config = dict(
    n_layer=14,
    d_model=256,
    n_experts=16,
    experts_per_token=1,
    d_expert=288,
    d_shared_expert=0,
    activation='swiglu',
    moe_layers=[0, 1, 2, 3, 4, 5, 6, 7, 8, 9, 10, 11, 12, 13],
    router_score='softmax',
    normalize_top_k=False,
    routed_scale=6.05,
    balance_loss=0.000112,
    balance_bias=True,
    init_std_router=0.0239,
    lr_router=0.000669,
    vocab_size=5123,
    norm='rmsnorm',
    norm_eps=1e-06,
    tie_embeddings=False,
    optimizer='muon_hyperball',
    lr=0.00727,
    beta1=0.95,
    batch_tokens=[32768, 65536, 131072],
    seq_len=512,
    train_tokens=326900000,
    steps=5191,
    dataset='wikipedia_en',
)
Below are experts of layer 4 (counted from 0) of a mixture-of-experts language model. Rows are named gate (a neuron's input weights, with its number), up (a neuron's input weights, with its number) and show model dimensions 0-255. Each number is 128 + 32 x the weight over its row's rms, rounded and kept within 0 to 255. Numbers have three digits each.
Before each expert's rows: "mostly gets" lists some tokens that are sent to it at least half of the time. This comes from a sample of Wikipedia text that the model never trained on.

# expert 2
mostly gets: " |", ";", ");", "|---|---|---|", "%;", " ser"
gate0:178118216127088151120128129097136172118144142126088133151144163088117114093084190081139141156139139150077156117061111103134150114199084105191157095092154116149082163115175087087117123119132120167133159143124105118143156057132156099155095086192147093114094112098143111126147097082110191098146109096120114133097097052119150138081104176132120111119189135189125112115173117175058074134138184083124128125187125156155165135145152158135105129149205095093098090096129063191075161126138119100144158158113181133154113115125109148143158158107148090132110115177113132132122097122123117090100129070153100160129146145136154039158136136105164076179128166096107127098123094146038099130194124120125153141096118121152131161137163110122155134144165144198123055122105103113121057092168117
up0:158098141103064165129111163086120103121132121102147149156160081113138176096116143147158118130155155138147163154111132077136170138150124068126140117085146126230154102143187098110141110132134095152131158142107113092119188108138125156116126106116082075108075121122141085135124057138159157067118131105058164137094101098107164139130093219174104131142100168117158134134152157039106096085115099117153123129157087130157149146143110124115098134071155089144167156138113123134110193194058126184123106122127152111156086175133183125124169131133091110086123082127122204169139108156171140176124167145164125182202152136158198098110143089105163103179119114140141154080092082126127102153150104100084101074127137104129084160155208131111158130140075119112144072137132094154154193191094136
gate1:178119106160130064151120143163123106108107209169153140110118138104054053127178074137123162095139126119149084153125163125199160065132096121135131143151120108080115152091153078111076133098053136123129132142127098171104130143115117111109113093137148136081140152133134143143132086095070111139120095143162150115117087126107217130132120232161086120137163158102101146051150145162184082149103204115111148179106114075126148141148138160140182163084109152098092092146119110177016151165134103128093139146123123150166113182115186178140125118126088105128184157070140112121147108116117117158141106143119133087065117084170119107136102137127154144192153138149105154130126127122127131104167134211099131091120077149177189092084156089108150123143081106088165113130137118145122103096091106
up1:094100148093134114152151160177148170083147120164140183172096112106116011135145103060107117098091180077109149173126079154127105108114145086137103134126139147098117143087154126116087135041058147116150122154115086147097162126156159126118131113137111125102136140064094108186164125141083123158090091087162188130083084142116140083141159133148076131114174105163118177105139098127110072140098124155135172211092133079153126189121132148147137142088160165094091089155124137093096148120146139123126085141136166093187080167055153133108110119115136125109131157074110052135087077137087157157082148150063154114098171096143124105129113120121115082116159153135138081094114101146119091122170157157163135075136100099199180113142116111089133138118060133185097158101141121082134096136112064
gate2:172070102093105141153070121126111189095125130094193175079116143133127115084174103123136066124125144140151106057184151161173172119152135179102108102120162136113110141187133141140198130150121108136078135108138112114154143160081114111160143140115128095113162135105167094176156138142184130132127153121184097131128142156106120132113149162065164172059111166122108083147102088096108108154178151066157128167064119123181142189110085112086127103094142139153147115109139084090072167136121208054126097109086104102180123118124172128172178092047121160114104101116082153115122077124105088096066163127126107105107134166095129134126083131150129147199153132160143141107156051118087144135099140142153143174138106089173116117082198156120195140111151185130165089126115163125092109156151098
up2:183074146169096118119114165110154110074179130198105123143171100061152140135161141128113169096122156117063088111122090132189149113085096060053168115144180095103130137118121156133102138105091114144174080157137132076097129158109177154121117112126122056140157105179151077086108097137093112119143163083108176116134190151134134142103137120165142131134166046087117084128119155109185148059110145133130158174109143167106149148093095125085163140113140122099150185162089150146133116209148124200186128147109155131101088156145151121185099164166123139159135105154141168166175109128124211173179150166112135147121096077161129156157127065087158122132106108160152116114156144056151112133132179201089109124161119127156111139132101135146083105095101160152148148148140097174166090170124165
gate3:168054075180107134114126103132065104088151118149170151144130130105109120119157161054136148169115109125141153135126123135154142108144126150094140183083104165115126100178127123145084194125208136121096120074172151095138123123099125129106099145141098102198071115126145123125111083148087137114103060124126100127182145096102171058136141097084122128082106144140171212147126111105180140183172080171115118070112125163151183140158170196182104121153070140156160082176113137159169084134134158137155112137127136124090209161081122153053149116138133137131151164097184147098173142144145173103125137128140133117118157103113140176141098100148151111159113093111124118084091088140157129137115120118130151098069137124083133084166083116088156145137103146135093107105045162217050103110171138
up3:139061111171126193110145141120145105152143089111133146108134149155115103161131122087119138117164137122109128121123108084112110117142134100137073144114128134157129088152085117086101138166135078116139039102094188115133079151056196101147135117095075120105144088117148175123085136136130120088073162082142097147134070115140154075152106112093119140095073089126064129135119180118150196124086118100148110073142107086092115137139105196092142125113129240159212112121032112118108149122127157131098133122134101141195088120168125068058050072151113126116154083129106103143128124160178146109128147141123128110069112152177187167077100093110125110179138126106126105121165127137162171160116133137154156100091111088121132142147098177143108153133142065056118146158063150140088135174147120
gate4:148147124142136150064100086111145113136130134133119136125076100106154169089063101158165141163152101178086089115098136097040136149105121135121106161109192123136118091182126133059064115163208125123091107165090173163122153122162122141112074157131132135068128137103067092127166165149148113067072098090162105182097128041146177131133147145126143152105124120088077160074195202158183166119118094116152157134159120099121141124160098137140110153152125108157066159098065151135110144109149089139102064135106151154127056126155135131135147153148127115093123131129096101120098182073117028134121161147114171120141111185083150118125172122136108116176150109156112094099176204130088152124109167089131126108064133123133105117181108131166097163163096155122131102113116136169136082127174162
up4:152102109130148141149127112078126160135086148057097089114120142166108126117119126127189163132135114132074126101130135101155103174111113134113155122123085133111113100150185162154140161079082186195116126164128145165130124131120083119136075094149127114142144116070113138124113146204130059142064074095167098079154087107173148124146132088167106105113131091220163148110185182109098113142086156195090181175163135082125124117135120080092150147158032188132176139091168115157069104128099138138114112162143150150134169159152103126132209110132145207098104092087142134129127146070100069156103097160182148151139104148103140128076137097093080113160129123108109066160140156214129075144106122113058088148099119170096107142139156128090082125120106157132111102140136163171114164122123107
gate5:157095162117142154154132069148114143112149139153119152183197143108116158080144171128148107138063149058115129057178149122160178084131102155154079198110134174093162137131125113181087118170147176138106116192160094172099203104108133093137160157197159112137136141127164155146094101157082151122151081116160172089205170174122072119119154123179101143155154088158143156157127171181123157084104129100126121173099128109060149141082183116165107136094124168119139122106115139130120149125154118131154162071136140151126108131161130111106079177134111122134133114159141125151054121153151070160157153088089160098103181097104125128169154098130127128134067135094122158142157190146117143135119121120209147139150153152167106117153157089167105139083143208217153121089100092153163104174094104
up5:097152108135173164105132114125133133121139142155113166110143106185144161146124133153098113104126094139140211106049145167101161093126124147094147124149159125092113120073145102143134181123103156112120099104106099090108091091168132127148163138173112145153122130123137089140138122131117121168134096121073151140191204132147103142088218071141095091144164145144137119130091188140151109189102081113138118171204159140076123120084208073112102127107059081058211117142132149126122172091141145098107075069140078093090164165137100053137128098157097102128132145119141144118153130160043148087156104090128157130109111127108128141121127123166075129175109105133104109085158168082077108122131147082165147079136138158184145169133109132113093091100152128173129144094087123111095196180043101
gate6:158160141102152151154115170094140157155094156164119153137123129152153067107090157206127149142074123176127173122179074094119137142136083177172153061105139124152113128188086075188100072089152133119129135106200130161078168118162088157120121173090124135134110096053167151181173075075197118140102114110136079186128116051159165095177085117093131103113155151079101151080126113087088089179144073106080105124133171132097118081131120088108099146105134107097136123090133132144145124089147122146150170079089129131118123198140123152118143149068154159127081175197105115131099120116109119115109138156093122201139189103106165173128180157085104083091100095090092150129145148131138135151176125118129086134128108165169137080138164119130137136096144110123140099174107116120118067118196125
up6:114081144114132144150103120112172162092142111122129170113071122119130140181137128105156157148113156125174131043129109195165121104085158145114109134175133162091110103203095109108144144124124097129041114125126135094116103090184168126172179063115140152122121149122148119167097156099164161112168119170182137106155085161090117174099158088112118183111151124130175114151092137128099102135165114091133132160144061169144106141089155111119145167141119203123139154130104182138119163121159140134122136087174129098146129154070185077078174083102086074088111081146159158097148141199097098183142113153088114066103147175158078170114151161177152137076096143124086084064111103125107075125070112129105148112095082098090178146058136068152114134109148186108093187115095144089121111116122154
gate7:153170137153141098059148125122112213159163092154147165166128155112159110115123126131138124120099157148127133147147149143136081141124057151206153127109130067087027097129166109076115144072094123151151106109186166098099120130112149108082172157109155113118149097114078171146177149101084126133142141088123143154070155059119145130105067114116114197119180117154088165165057132082171122125085103164091114140186177129177077126115110093174108077139158132090141143156107094125110146119087118144113161152048139122144169106154078131097168120149166085091112121106140186158129144181094097133134103145139095141151101158126140096098186096102100082132141164105171162170154136172106158111084177135125138161181134176163131135130126138152101145142077124103131078119081102161181100180082183
up7:184131203128138114118118139104124116112180059120112175087153109111104107129121154071165129151125146095129116107123203076155128078097078131159075097146128185147110094129136098119147150066196109128117117165121132076137103083113126134116107099105064125123119056105136145140062127138131089107169118099183170179119179056158166048061127140141115130114156129212154129141078096130150086124125101109131123116107077122148093118138111147163111116091103109103146140201119107176100060107086156178145120135101188144118103095108108117093107147131134168103139227127161144220122099102137141147095175175128105121155099125117150137135102093145112165154084151133097083141183102162138128150102110088108149159119115114109112082118105137129130116048179161198120141157134098092106120130142058
gate8:140117173048123107187096152158096100172169148160203170105132114116151070153126121119119192168239109122155056093124180162093096130157099131129118107104065145135112126163094085133183143171158105150072135184138148133097114135150137173090129173148172158138107179099139184085158150126176140147138128122148101160198089116143100104184099127144115118043055136128149112104138090139088084171142093094111130091152114185120098072164134163065131127126121152084123134100117156112093099161090062155086150147145166138135083136158090119104123159140116135146098147123122154158077111132126111119093140162116132110123110142075085142157215110119124080092184099136125106173126098150145177141063115187162126114095084142134137147138156106081106139140133150095148127176187145133161148122147096
up8:058146118080141139170101133131201140095130065110102171244114120073117101156112109107107118111182180168142138178136093125148187159136093116076156186128136107155101157133135089173088119152126108104216149134165130153088172111191101173086126120160126106130066094139060154148134132125100120191089103156124172052068103159137153105148054151087143149094118146139119155118178173112119137088085110121129121097105142109101155093156116172168137172152137125100102107105147096178162145133166120111117087098156181141097141120110101141104139158187137140134116199128142140121107098126129110112167089101119139148122116079096148130156102091119126099177134120170122068144141158133171115150192080063128130098107171186136150174128123160137114085134147110163099122164142057157102096072109092
gate9:081187147125146103098115141132124151145177166162140121118118085145154131138169099165145211137170125098099190145086141139126128081133175099074097151122117132104081121107154173141125147094109148192112141095140098124065144118115102171128133146108133079123145145190149163107126136208161060202121121115135140108189209126160058129147131086178144128085139136136113104129096094092136112126078144176049105075109167106122074130164124141158122132116067114089162132170122090105201119112160170117051093087139109148123133107133123116104168109106108123114123203131154063164105128154104170109090159160081095123080150132121122100119065092139108136118101095140090130123148135123147179058092153098163104101108194112116122097147093157070113160097093073123148099110077074154127085146137080
up9:112129146078161185115120094142100150146094120035150086129150088137194114109113179108135115150164157140097156151094159143102102124131195152136125152090151117151122111114141116086087177128111120081098215149116173100111159162071165086110137182086138174127078144136126136130219144195128117138087124137110055089112113066154114150132129085095195076159134145158131130145128133128123160134103054148080136163156163104108140149130187173118153171100134112137099086087106129094101075149126072110070100213079078058143148074113133109114075159160130078113135174099096095097132151115089129122098125136179154123114127136135127091173150073143094078096143157120070131131070169139116120162112144115142128122130152145110142101151134157120149048125097133186136160137111113127186130132150191
gate10:128106146186096115146132117073151126122084101124155136106168143084081128191137141153135146168120191115118162071094125096152129097141133173231161094114181101134122120115086145178144132162137136110098101056137135152135107108124106113158135132034186132197166134119122102106112110131135136117217119131162152128088143038126075120145147151105177144185196131141134038129090157164136148111139119150132138150103160122106091121187151134176137106156163138149073102048144141145147115123133095124161119079134114124186149110141118132137124106129167082146143118148166093143197127152151156150134114094129104120093171149152105172127129109152185212102147161109100151113161165075069114120131171198120119181126124146183083086129129142111125098120152104184165154160140111120150091220135139
up10:166129131144111087145109172124073124108150235133144120135127143147122107165147054136063182116150082128115157179131173177132092151101134102076133170171133114135145145090172103124079127135184079101168163105138183161096127152164110112098135145118140121101124103127144115133117189144124101140051138124109145107136128178134146170126158105166076080091116127148129155068183147118139079156148168146172206111132143112142130153115091086189139124106132088122128108193159159096171154095138143100128107165089079153124147121152128157104069122146101177142093170136120185162085174131136125100062175135159209177105110132063103179194135167104134107133145125110106115185080140117156126150084107153126124078145066191105077087116087141092147100138099130102086086115173165095108183125148114
gate11:076067129112150108146118149157101143182134150130112122133128109103080136102136171137127123170100134111177110092104182088165182055133132124137087177094103121134110118102120133106173119136008148163114115153119147112105084081163161077105109196160104150135142174145149120083137117157111083121200075128168155156157154147142131101085143112099113089130145086098104177125198106121099108157171162050120140170138119132153121209099155143139091133108137112078139098126159111194101095236140107103135067155127154093143182134105121170105152090140157092146085114140151061093145163098174131141114118171104146158125111208116177120115091151168130150064130170180127194103118142152183144131165156159148129141099178117131126119105147081082144116108155152169163111154107159141125165128090145
up11:153111108132121144106109129103122109111128106162133130128110088152123152121118122063111141116163152143113169143141128124115117160110114161055136144143101152168133056118137172059121111096156109199071154110180157094169157146171080123062099096054109142137095094096152078173122172063125152159074168146128140120102089146125119148133119175139131181076171134147088139110164099108185140175171188154111152143158061097153097090107105145109162136141146090139166087134089102158086135120081085128229171131121168067099142071132164139144071120139142137160164154173184109131124089145148138126134081147160055138167153137098153206145088075123198129105120089138079119136068117117069137136118102104087106140126089086119098122102131143112210109145076111128146096140158121111178113097153093